From a checkpoint of a small mixture-of-experts model trained on Wikipedia.
Size: 10 layers, 28.9M parameters.
Below are experts of layer 3 (counted from 0) of a mixture-of-experts language model. Rows are named up (a neuron's input weights, with its number), down (a neuron's output weights, with its number) and show model dimensions 0-127. Each number is 500 + 50 x the weight over its row's rms, rounded and kept within 0 to 999. Numbers have three digits each.
Before each expert's rows: "gets" lists some tokens that make up at least twice as much of what it gets as of all text. This comes from a sample of Wikipedia text that the model never trained on. Tokens count by the router's weight.

# expert 63
gets: "k", "g", "n", "b", "ab", "an"
up0:572465480513338578518534460476474554457512526503519563521420512602569459547588568559467460505544494466422473539606492530530564529552518522524437549538531453466563580442498551541414422419553515509479451510530514575532427548447489608476454500465541585470526497426516499534502561514497593476604513567513443424465492472449535452495499485417437526501456470464548508511473474562460425526556
down0:491466533508519466489509591449440524458541452480455489526561524515448602511442505568493511529475538490468441486488548479539596502449474552520564428444523613473553384562455516379475501538444444499444492547422435384496570463453518521480514474529433587466508527498532464396491430465510546389479504458563475551497428543482512454441578555567567616560528538537571491496538471469472573545498
up1:460490516461441527555529378497502567476509521437478496600536510475604463473482457598510561530492515511523542451512502496563534467605482489412525497502436485496495419480461577405476478405515494520513465468503492457580486482445440503500550491606595483569559548458483495447542364393470498482484519440528551418503557557539595522515524550502522389552453521541489520482541417517478454444610
down1:488540490512480469490480475526478516448467473481549523471495487535443445554588467474463501472479407584572528598491445452428522550391495496559521444497482423558527581533538530584547566489531535485444482529464488431487599550499548507458543420555560640578459508619485595520437450573537431555514430565547468495491469479461483492463533527544555603541444582492579563461536533519523478581509

# expert 53
gets: "| ", "|", "; ", "—; ", "); ", "\"; "
up0:507584405504570508499512451474517538558543592482395498518455542451443466517528486470462512515521536485491557554465393514441496502470505373477469553483519580492622515500430498473505416529554559501462501444523484635510382568547471514521473589512416534571498497570502489496551474535461430478438411509482407465499501482441519463441512508512549534549385493522491456451438400501433461497577
down0:484581589495557472426471483491492499449506564484502505477438457532445488419586508580533496513546484531494491505489497502574473517409512456435531604601502472463497413450582532474516480474533522497456533647502534606577461531483512482486476531531457582399524491512526390479419582509428494511513493361462515491445512517618498472404478511539515532473527511501493482621445449540500559487429
up1:540480519502488493534524539490542507546443498558468458465568467456536569461494485573492483540526523474509537430553543441458470581431518554578546445437503511574496518512455432452428582558520469620546496535410467525530420423476450531561500556560512434492509516498462430425603519591502553445558425378538547530538607499559553443513550514589597442456486539487571489543425501454467458546539
down1:524455524570453455519516536580480519415578500456499518454503463524557515511509505541602528526481494495481460483534541506497446535520429505546478509441455520502510548380461491586463491516470486436505449483394525422463578582538500556415555524470516498477371552532447477572547499400488498453349493498499501554557479516505395507531442443483383583422489487558400552563444519471559494582504

# expert 71
gets: "of ", "a ", "for ", "the ", "with ", "to "
up0:556448478587431432543516494476583569600525500614474490473515525546508423552552570453455484525533511482476533474548435517472484454499603447469442457465372494510501482514498542480450534484507605607500420506501511600526486564481394407534547558477540484542507536502393513432456505484535488477462559498488538610436479456599510428498512532516494409471513517489439517399449501466493424510446
down0:508621475491515555598486509561409538452571484356546508394483502459530514487482437608429604490536525466499471460525514454470437565530447576470510504512542553598535494558546491508509501546531549527466569393504537410437537454548559540463421505461538532440558436370545463519530523478536503555500534525493488511446499539514504524509546507433417515488593498499538509527609504560495463453448
up1:560450518484471604412454529446502547500433492467454474499508455552509513578392514505551502510479402475582537486411445489483513511521493537516584476531486452612481574450420505519501500545448478549518428511492327483509478497441472500493459441542527552568503492550534469512457487574455504503534560621567484532506508531447462496429485501537452389453431501467458637525522502558507450479377
down1:465510509461463487441535529468576462536474472614508406538452511485529532433523480451494474462436590556393435547526455526524468569566573470488545501532529489435445450630518529490521514545512561515473516540412616432492510535589466557564546569458496467456569475547453595524479499411551506515493487446440562467490458433451458459532531469472488599508527477532466467528599457464429579569591

# expert 45
gets: "201", "200", "10", "20", "15", "12"
up0:567531525601562544527525497541540457561536507577528483523529545518498439513522525520573419448492509506469513500471516451383489444564551495385629446497455500535461601429513390502468485437419586497487530480481523460461462496574561496453490532468530462462538451458465560527538481526517625503498425501468512579473578526531443543419581491454539494435484512398493571495535550523489613588475
down0:479480476508525495425442464491598558538524581499424576453480487488570626573512549526493497461422605443512424426429520596488455523480603556405353561469516535555515435501504488443523515516535535513496556519520498508518450544569551481503553508469501578553461431466483513540475401518540414457572517468448492473491550457462558537465557464551549467531456415458534474496519470542491491397425
up1:494577493532502527505455506491465522523515474548439380442498561511574510512528474467548551575428495483478563603504534434633514404564404437458455520495522444512533488577397493536538548541510475575536547496445460421506501449588538525463344521539491574452498496499495587551471474461434495498523479488463440516466470581535534521512448491541500462442550517546470467556478491402627550559543
down1:469478508546434571538471554441549576507417644566506474506532466499462492488526553439542509480441500513499462442476424496530505641450531515533548503505499494567499468476501508466464522557534543530451488587568564522453522487489526462442479475538581572470385475462454455570513509503505537593426511501583615472487546569483577593439516546533460530373488459514454438415492478582451574482452

# expert 104
gets: "N", "I", "O", "T", "M", "V"
up0:474476471533489517455524539437500505581565451507492496578459505483529448513532469627507620394421427479518518483431519525456527507491495419584519513438510552518414502525414543383464458497538477494495473479604442486596540469525507541512523430542452434505422512501562539595504464646411481519612485502453457486505451586487506520469565499443528531513485490488411429549530471522530539445441
down0:477543516444605445512511463551504464494460550428543473429491567432467470537481488464459448478559593481470527507541430451455503515558475481445434549580416454411498511467512404524590549471533549507539444490501546521437496509519587573475510505476506521461639461541466420493556560540553521514472488605466507393518444572550542593540436535472655473496486465467585440540506507551514527522457
up1:550499552493466586529599558490482447488378534499627483422468523495465476483554600484457598486403495426521605523527501497548479507444585505576542469536433467415432447515509443446550442513558492560367449482475529396544542575523526431487458532400493452512490513517494474492514547493495527523484525459449536467505454464402438562579422512536510464520509451489441506436533503530528576503514
down1:451439544520515402522442471349517512495532432416504532482524510455494428495444492466491428557467522449493488520479534502471605434517529479446483520528436442517531517488452502477471512520480476433434561558510475465471548485544493586478560486486478577471509498480544563410552380454454431582475494553545417577531403553498486469480489493437363466476426479449496536512506501472436345516402

# expert 77
gets: "(", "=", "\n\n", "- ", ": ", "born "
up0:517542548551486546439462608530433503500559554565490406597523561504548464550532526518499551559567466573528506469465572514596521511441417595573489511472549525533613575511502479449463542541402642444597519470576538463488562445452506505554496455572534479508514473493455458496419536445560471483580567485526486470510510552512422476582545451526461500489492525461536488493423539530437416451481
down0:501435473477476418507482576520460427473443495485472584395491456534481572480523515588367525445474517481513438422501529531449520515387410519567585423551543521549486476556409518467511445449394456497494460492505587485519497469497509555363460559465479438523520446443416528440476506526588516557483550494495520441493438435532567425494494546563475515495509396529543523453550550447546482474544
up1:430525525420486535495566437536567494584571604494495477500524481501490441507486522532435444503650479520393467460471607554457475560475527482441500495468577573477465468490586450504371606470550490537441455438496504428509484522510518504451552410479485526475464436533500462543474517493453474460459449462390597516540539570459481516475454531544460502511558509600478502496533496385452448496593
down1:527517427555487547483469507473445539545390511412517491549479538526537502479511539477551575473480505544636571595412420552546479534446505396557462501492463388437603536499419462554551415512536562466497519497522470529508496485453529466423414492548507485511462481387484500439475520528532570434565543575412531471520494493581472432503532431467466452426455422554551450525444545551478550499499

# expert 76
gets: "\n", "|", ")", ".", ") ", "); "
up0:520578549398519464543508510494505519464522445485452508498423450565477528453493495603515521520413487498456539498468512482455507584509554403504517630424597429461461422459596530477548504479465486504467475486552574518461578428504517424501448575524436467471502456535473488557525547452504586502481598370526545415444584499475562568510466436502516518425460410494486426532485584479483482422465
down0:459458481505429528436520582413575417578507532501452527416484490394555501460496515495522491428579548482566467480540530573549439437477560538453555389491484542487501562516402500542463460484499477501499539427459449442562476458479471578525635480509534564475475512501495462485506483540474489482445537676459518509498411514499426448440509590508437438595510570518458513475414474474471503524557
up1:525568516568532467500526534540579477512425526467574497524431425514400461458447492436465506570385507441415395536522476463428580540467466445532529423560455485525496445587472552504439471511497559475567432481501491531511490517496493490497576388459452487529535491490438506571499522500580495598556498643468485447499418480497548553558466542575485495602512592505498510456491497606570475537507
down1:460453460367513481538440438464457478408547536501476543600461538468436546568471523581470499497472511404446608576493504546502493417461526576580434511486520432441492464546514503397594512563574452465522538435526497468506633561437582480464476412495578431476580497541591532536531526525511490508458478447500532482424535583470476488514520511478447470494499451413449501469496527445537524454461

# expert 16
gets: "- ", "\n", ": ", "\n\n", "===", "=="
up0:452447481490484473567499529450549458498538513459530477474459559464510454404507561520524452468474435566458561544557453452495533470498494500519575468520564513517435510499512487466522496508561486510508610502392420570416549542441500472642446526468394377442488496527420550576455440441603609427452496533416532482505433447469518518538474458496516563497504539544569578551489527556599443499479
down0:511581489492498474472534459552529534434440440498471489474508513513478516546506517477490447451425540534542509448490530448523506448397452495553526485503484497471496429612544527582502554541445614451517503510479460501481311474586434566420553456385495492504453590516524578560539546549423491524585439504491446452467541523426490466451451452469500464495549585539529419468521428565461595453552
up1:606517500489533503568463482521453488553529430507418472488573510494545521545577483539528518426498463482510564456562626438470522482504505558568529465469555444574513511514419542451525456530467420488475508510584515497607424471451492457419506434497457487542524527510558552497419522436432525503459513521494481572494546499505385563609452511404561594406610426542471537437493415451516504453524
down1:515547497458544523579485464481441484494523487604492524592541427505459419472482489347433478418468455475499454503469495452564455434436564469489454506462462393388546465578550548542517618516480571575489529535415463498493585526586479528485512560560494484533522508552513446475428487499522568469463465421557499443466530475473485533420512463483372444497468474433481416547482410498499453519513

# expert 134
gets: "as ", "ing ", "into ", "ated ", "ted ", "ed "
up0:384539561493555546446459493481438524489529551501545469543443454477536510473500501494511415480469525524446464578488403541566433475396513547510474404539460532540546471498611469562512429442433590465576467523493422511443592514464429534464527511465431579419498578445458538487443521507461484466533472342480522469436499468445469515601513468543467547435492496475597537500514554509428472481426
down0:528522516505442539476492497486598445527508507441496505480609545489470422489487558510488474553568406492492429420464512433458454489428502503498447454442536542491530563486502576443527561619475349518457497579556404563541473468578571474549550450504546450597476483545535499490582528418524594477466468635492515471582460551492517495451517533479486462552524456416444481484425527466550564496490
up1:514556540516507484475539512523404394502472575455457559451587468485515496552427491494459465640535478502571490472515463433493502436452454466559488348474530542515516537528546425519391455506480462531516461480422429561531551514574526551470364494525495537474536494499512474518502464442525518544570436541420592491546479565512538573499513638524517404470493590509463544498471550567473486454519
down1:443480518506431486528468476493495555537527441494510404585493516446448496474616527479442530465417426448396501510480575523556496577442526514448475556554476386522490455492517553565578531540485553526433482472626593529440497485536471544478607481491571482464480529551488463456438516524458482424503571452518479581447495433486506409536580381497477601538486485497559536445510515463556538479409

# expert 111
gets: "- ", "\"", ", ", ". ", "; ", "\n\n"
up0:477548492581474475556425486493496540495487506469447560535405489469566519512496461567521455462470481553483477439632526502545514484473509495426498500451460461544436437541508526466449531528611513570452477464449514490437546515499493517510558609567528496437496476622468501504477544403559490488457489504424435412374573526577488534462394504465426484464459423555448534358577499488483491447436
down0:540548453445528480361437499502430506522458418481513514500574589585445433490528648517466451506510542480500485530516523553508537519510510522517439567504539542459543536510494468520559475468497564441561471585543577535571568452556555516601482508574523559564452563440498447481519445545482539508518478504540538571590415513375428473487508448484513490489505586538567495613434498540535557509581
up1:547401442501459524534521518478431475548533464408514564445523572513474518561440522404389519467558436509596512453493471470495479501536565476525501540491556487513473487563458419619508534433517586499468482470526515569538558418478574544491547490524471625536571492539639485453549466525459545440556550483475422427507573436473437516520539501518563527433498405558477456530568469498576458528474
down1:495492600446480536539398492557529448417438440469485508406447478455529568465550507568522518539510607396422525580542491574518519510444478589500507535474551520513640617441476556503466491567526459514569552530485576524534499511438492512422608524492496439479446441442541544530478427455494496478461479476516497563451480584508507471501445517511404430494433496495558576537469545544515491403469

# expert 129
gets: "| ", "(", "; ", " ", "$", "W"
up0:577507415422558418548495514581554484487624404433516520508419473491488496465568455465449453482538523537474483455492606378533428533444512520522551488561483363536544497559501450524516528391539518588508434492539537501483411494456574504498514501506569510488418437449421490492500451520454530445595484451513482478408558448459446481546520542515495390493549500480507477563454549498556520438502
down0:471486524637477491518409512493515570508540537566480452497520452458425552506452550510490522502466542509508492591500486671449570470505600493498467612489505510563543541512526546407484552555453465467510513492500521397477513501577519512578515538498416467568462551435560452504421526530484492433519484467558508564549471525416530501437477497530652421460493415501485512460387484531462498569532
up1:477545546562480500452516579494498515497511611493592410514466491439513481475402465459537451534467479488540449399512515503434617554496413500526437419532405444547449494522437515535500466487476520478567503451527548466531501444462491509643400491466495524577516460435441480506389465504555533468551505428496481538489495579536522424530509512510388479472520400497513434466537561540464545438381
down1:526525411554351456450471496540566559526507455488468490520525415505410452582582460474476546484448383485494460551547426431520500437576489536492402459502524470565525506531486454459491486490550491478498593483415477473484549616494508532347579430512491400499414535493452526533492511467450449568445572510455489487510602479489462459505486551431532510570558480504479518545443444488514534546508

# expert 131
gets: "| ", "; ", "—; ", "\" ", "); ", "$"
up0:514560482407504474534502571536502572459556507478465521446469484461500510508422530506453564508536474555505560360505478501472412527422431564472466452466474451484541523299497529508439447486573505493495537585530444585530458541471487468434412569479512510535490533542482456407412617466551482569545457503475501444497530522445524527539535526489482468432390451491569478489505469485570391530500
down0:558454440426549512466465511520509439510522640520504564537461450377452472608465456497492524543531535565450431580528546559595486477484582564510533475479472463444476397470513483479533530524528504460533563476529487451562522412578489480550498430553481513497459549407538429497497552485499512494499495617478517485576462492453560500476517597620491527405436484516521546409502606480519562517553
up1:536590541455559650456472519511472455469471503528444490527445407531514455410521576483457501426565486570505436485601468586479592508513468491474505486418499449545503582508496495455552466535515578508492484505575542628474530436521550470522585595429559410493535509501493477553497539521463528549487502545475495473481399443561560572521456472445502495483585510433513650536552513512444506504505
down1:472462449505455426487403585549510557499495407521523556402616530549511464488535469553516512463512518482543464465539485547419492500479426450491461506500485469520421436482542538573536542432536565481476554546399553487486405465539443517544444523428575502460506512370413542485423498458541545473458577486447492438556517530583505426451416522523496532477552503478500497495602603594404505505465

# expert 100
gets: "s", "es", "S", "ts", "ers", "1"
up0:482505480414517587556450463494411456537454442512517448508452531470490366513513452405437501521464583515571516418491508517460469521540479474493587448600484439551516521475474467457509473446463526529475545550519443532493562488552551522506531425504545451564461547544611451456525577578414527521525405521514436552512559461371527463465537548447569550374579427439492474517542517438488507468491
down0:505507543519575460597490473543466567411530465443490434558397525499505433516526496504503566456402571493500487498500498529482568515434494460431425477477532609505535432490537509504480406485481486496511557443510520427497367581477532477485580496540506461459557501520470524568474430499526524536503472524471496517615528449560378497538373547572500503530498536486598498504337417491479473453513
up1:479534459558543403587440488527519490444494490491567541491479491512455475475523466534516528538520461591573522490400478474325506557451520493460483492501520535552543513404446538437533577441391511452415497453544464502450593424548506485497525501578538549465494505510463507429433435567508563594530559494513438458565421487526456487534454498548605450486432511499444547474455445597562529522425
down1:648456498535546607457549490498441445484561428509501417479525509421437487517501517465388438575438580495549505523508474517486462473509456612563462454370513418513510540531613497476431468511495481491565482481491507499459469389389492372505532511523440538471447507470540493571447495468511489460460440452591549490507443456534472525420507585519457474552549458455544501445448505486502488533531

# expert 157
gets: "is ", "was ", "are ", "were ", "has ", "be "
up0:505432481568456455594483449460466525419409529568441581492490489519477542449424510473470432561497461516423540566593485483483476488502487488545482598545570569532447548492472589542467497510430592454488500523568421563460548442500574517446472576486547624561425446526447427566415553553523494570478538453466481449547565485501560491598532455442392533500489472497565520533523463498524505456471
down0:473508559520473441470498481506526480500560391496579459538462568380559510529475499535485476508486516658453530485438486437519505410480464486475567445402473504454499449488541426476524528511510502538382526521532537416462424499577497446564549564476467478420549488530585522517508497451439511443471469562634469539474434487431570529387445517512629419481489485468515470516480459516500469548570
up1:546594404421487498474572503352446500503474440548527499463501538475522440536441434449389523410480470416428465473442561584518560531490558460601483520464513526489477461445461501441486468467484559445491453475510536520512395517570511523502566493491515556493486558443583577479498467523477553538471498551543480569544515522525555416559479400473572489404416428532542464502467502566455407520465
down1:525564563569502459516485495582528420506501435509522463577505407551520553492547495460465539574538536577563506590562467502523468509579462565510477480488519457385496508464493423611512511501583515530472530550536519530549596470456505543551467484566481508527563464467474551510569459394572573570437551489407430514435469458562468497488507408546538597573522491476497490536428482430506640489475

# expert 51
gets: "his ", "s ", "first ", "most ", "its ", "other "
up0:466487537551533524477617607538600438468476483499536534419554453560506435485431503441450547511518492533423564495466467412503400489514458482433468559496534579471510497444401444500514454471503557458525473483417526428612426445530476497440431584427391442586547478454460495447484516499529544434570592544500535488455525501481503513568482419518448466502463465525509435495511544536534448398543
down0:439459414439541503461473510456562562501505599500402476574513548373454497471541554495539480482542511425523508587559489500575585584470516580451437572523500481558502550552563490541461528504553493499471562455494369623526545573452537492502528424617518580480436455450511526519469515477468451526474545477531497462431470526440523555415449561429486492517538521468546571502513492430530478555429
up1:547528486476440475429628463485556523488538516601477589599530461487463492489455586507590602452451470415578520579615565463547474526525501525571454507449430500490471483534440521527589525433523465508542501474506499500532483586516545516477476503526494521417528511546549564477462567476517568487557508481416522394483472491468452533551566525380588436503489398483574532508550515536564485457555
down1:459438515529574603490442647490503540526442465473572464518479529387506559449465483461495437557441505581464514351548554564502597458500501421450447513520596461456558542462565529466497398514464505602583475472487519555512533454540542527424493484467487485470463523476435497591463476514472494567497474543542529562493501499560546513412458480616467525569527573563450486450507512508494497449494

# expert 91
gets: ", ", "201", "15", "14", "13", "18"
up0:494521530421427526490516424492488440512537472505508524451562509508546552638456511445487444374478401506557527663463426417425480540482417457488434553503498438481568552524480542501513464550474420472425510561544543523580487490520494501465537543564458470556500613503500546400505502550545562412527464452458574545453509502524534524508478419539519493533540561521478510548439408489487443453442
down0:578463514528409499493601520580471434545617468450414491445439494514434494455565496504444468534455432528421500462509538476568539445426512489515471427378536540560453495534512506369431498580505472531475470572385512491544553524484461474536491472456502509508546505491508427513441480500494399536438551539478571448465527474599538436480526545485520492592471424549481506464554462422439560568553
up1:522538510557464458504604386462508432479518493516540457532516522440514520487432532589537488494435534491441407470521479489433513490524564519549501450501530473483459565512545404536483459474476510466422551534571461618446537351601481527418499538479612575418509552394515529487516442438522522541441505402559550457502479502484482509588503533531526469458533433451383421539481544495478498494547
down1:568504523526426464406488513581558628548450486532452415490497392468477548446404438471573479492556503575529469407566528525531482520559469501528574457408450462569506553619514507562566486469467594485471558542495502435527499530452522550458444462554428535445489518468490537478495492451519407594507468489388463491413457502546489487595517508583545540508523438485511481520586551542515531528501

# expert 24
gets: "in ", "to ", "two ", "other ", "new ", "with "
up0:410490497503498474589435548472433492512583541460544490525552473477444561512517520479532496494546545545562510447512388469513435404485463473523471523509583476544473491420575494475512544470472597584533603563454484478486492418494498453508542486465514483409508536589473530489516398446544495546509475492524600429481501503408516504510467453425472385600579552532486637538495513456478616508435
down0:628499468494537540400598414518455487494494490521528524486547499538584473562523567435443513557441514404499500531465536556588594523487546586491555508536450543536597552508553523437476491456464468437521467394548473491553511554513529531450533525441476469542445510472589429540502565463450544527494449429445421541436497505506528478567459507527533537416414437458546404545576475555506449517592
up1:554425509517606436484561454512500486563517467520563560443562455474565534448439474578553512547489439499466434476506516478422479452462465471495477557626468507508508556456442504613454460473575461583509483493436515442496436543501545476430502397443456626564411496506456525529542493597560496438508521519426538444525456510558514480492440463455426498565570547439498513465414481490371483494482
down1:452571568464529499526570439517529483482401614436419478617533582519498483474536539528452475479480514493492517512443510493532520449510525473485510530383530533545502471426551476469544562477449470515564535507572469580520584458482468441511528594475470432348654528455536499511537478446523445463503491532479489479513418552568532458467521596581529502502471583505470480445513616541563496460552

# expert 139
gets: "was ", "had ", "were ", "has ", "is ", "have "
up0:489545550490574523570503456552529420473497460504557397480544418549464562467545551519434512547468465512541489537446503468553486479503514494506510445479638569487557393554552430490553497477528514480449580558417460500521629488499528591548505553518474472423595396453586493444518471549612536604516483479493540535486465475529455525475502539447498514413534524514447500508504508490646487552564
down0:535531477433532484545494597509487524470487557439494506445498439469482492543458462528551629547500470482445520532504420434526494504475443448405467527512576526475483438491486548500603460412476469564538520456469421438514485498547456469402519421469395481573326560575428521557506452485495515611499507525483551462558542502469515487492420400495432508507531531510523500487442463486414416485406
up1:479474536482480523463515455521570476449440492436487471481569472476390547477478555504453450465511495486460517465471479394502419434498424425463520495384497455498503462558519610573446414532479478545463440476512511549507477572507462507604388536466450531478558552476469520497534524558433634497556484557506615447509522494614515438534500524503499413524553575430488490521586376550474520484530
down1:507498450528544497611483567489513561504475438447556556465407420573495600497458473497523516437435566441438485532483619439551547611586563544559448578518518502507466563516426493474451564441519576477564571491519361458466550441531508424522501466523477450441504468469477516583485429468490505515463511451467530483460606551437522562420515478469564506539585532514576508456525537478521519521465

# expert 89
gets: "| ", ": ", "; ", "): ", "); ", "\": "
up0:495510571517499564453472555501494495490525467589538471535390482506549559518423559489499563502561478563466417500417461501498523529593490480519439410500515533454515431371485459495564462498429516444524436407547594414503471478528451572483563510485515620528452466485516471442518595506572591503590435519514564490494474611514535474521498479519544504407391520570516494381517496523506463501498
down0:487495392457457562426548536425471526539489526516462580422527525595471471496486439554483427500561454459472521521485464480509432517447429411528428492519548538492575463564512552505425504611513479616483574532472512508516471477459510537438536462515458450548519596510565480514530449399439473524548481422531478416475609494522456494415470467549374487596529476436405474557446512477434476491508
up1:445404651459529526460542552537520487532475547461545484456472516450558435520459449516495490488470460558561547522543467547594599496530457491494518499575546512497500450475551497491594487528567542568489497484551484528501601479516528443451633523586497461532468367566561547566541492554463562458500532444495502373444496509526506516466434544476603531431439434575579514517480506478445450520556
down1:501495423495509485609471456487462519472606514527450491530549419550407533466469584433594447550455471465504416473558507534450458475502443559486522498525525560491595502567452444501491459525457517486471549528407566576489409449428608527604451489554502502372401462481508496477531495512562523484573581533397481498490493478580491515522526423494439442563520520493420519442494459520518484532409

# expert 102
gets: "P", "a", "i", "K", "o", "k"
up0:519495450608574543460549413510530542398460472536424519521562534550506592468483490568589526435471415510460537523517567523440415473466483465520529553422512508462513646453581466488558519469498465567435496518526500511521410533558469499537553422640507500505508523484620474610556518543553544519511515543546463555585513490561480546457507448494560493566548507413469537539465496504532534486555
down0:543545517430374476513461574506463456499515416424465494414557470569507472539493509569411469535495532551641541500479563513471524454544478443442512483474538525455448609515478514561453404536500441424584465456484433651478463491458478531526594526512571467522495496507418590443504578476481539452484520439476529499494484527472498468478501569488440493517457555467503479440532572588510463574403
up1:457521497448459611528488473463532499471528475526479511517508498549590510469471532561547480494517510485483461458498476560563526466526489548432421512481525640479474492493526430491581473488491484510413506523473513474482463514493554568617458463525503629454555509457618438512482598536468501447458505495564522500455509489502612425421503474405438387454640467547393577493538549502514549415478
down1:553456576454496519472425478614501422504493461562522487461595503569414424575473424454369499504576492502545460470564521493521386517543379515558509518499437536536487516460470475558535485542512500461606547527474413538530473487509473482424481499516566478533512534547466489470505598415484513497550467441483517508539419588460419456477517519536397513476401443483557505593499392481508500485500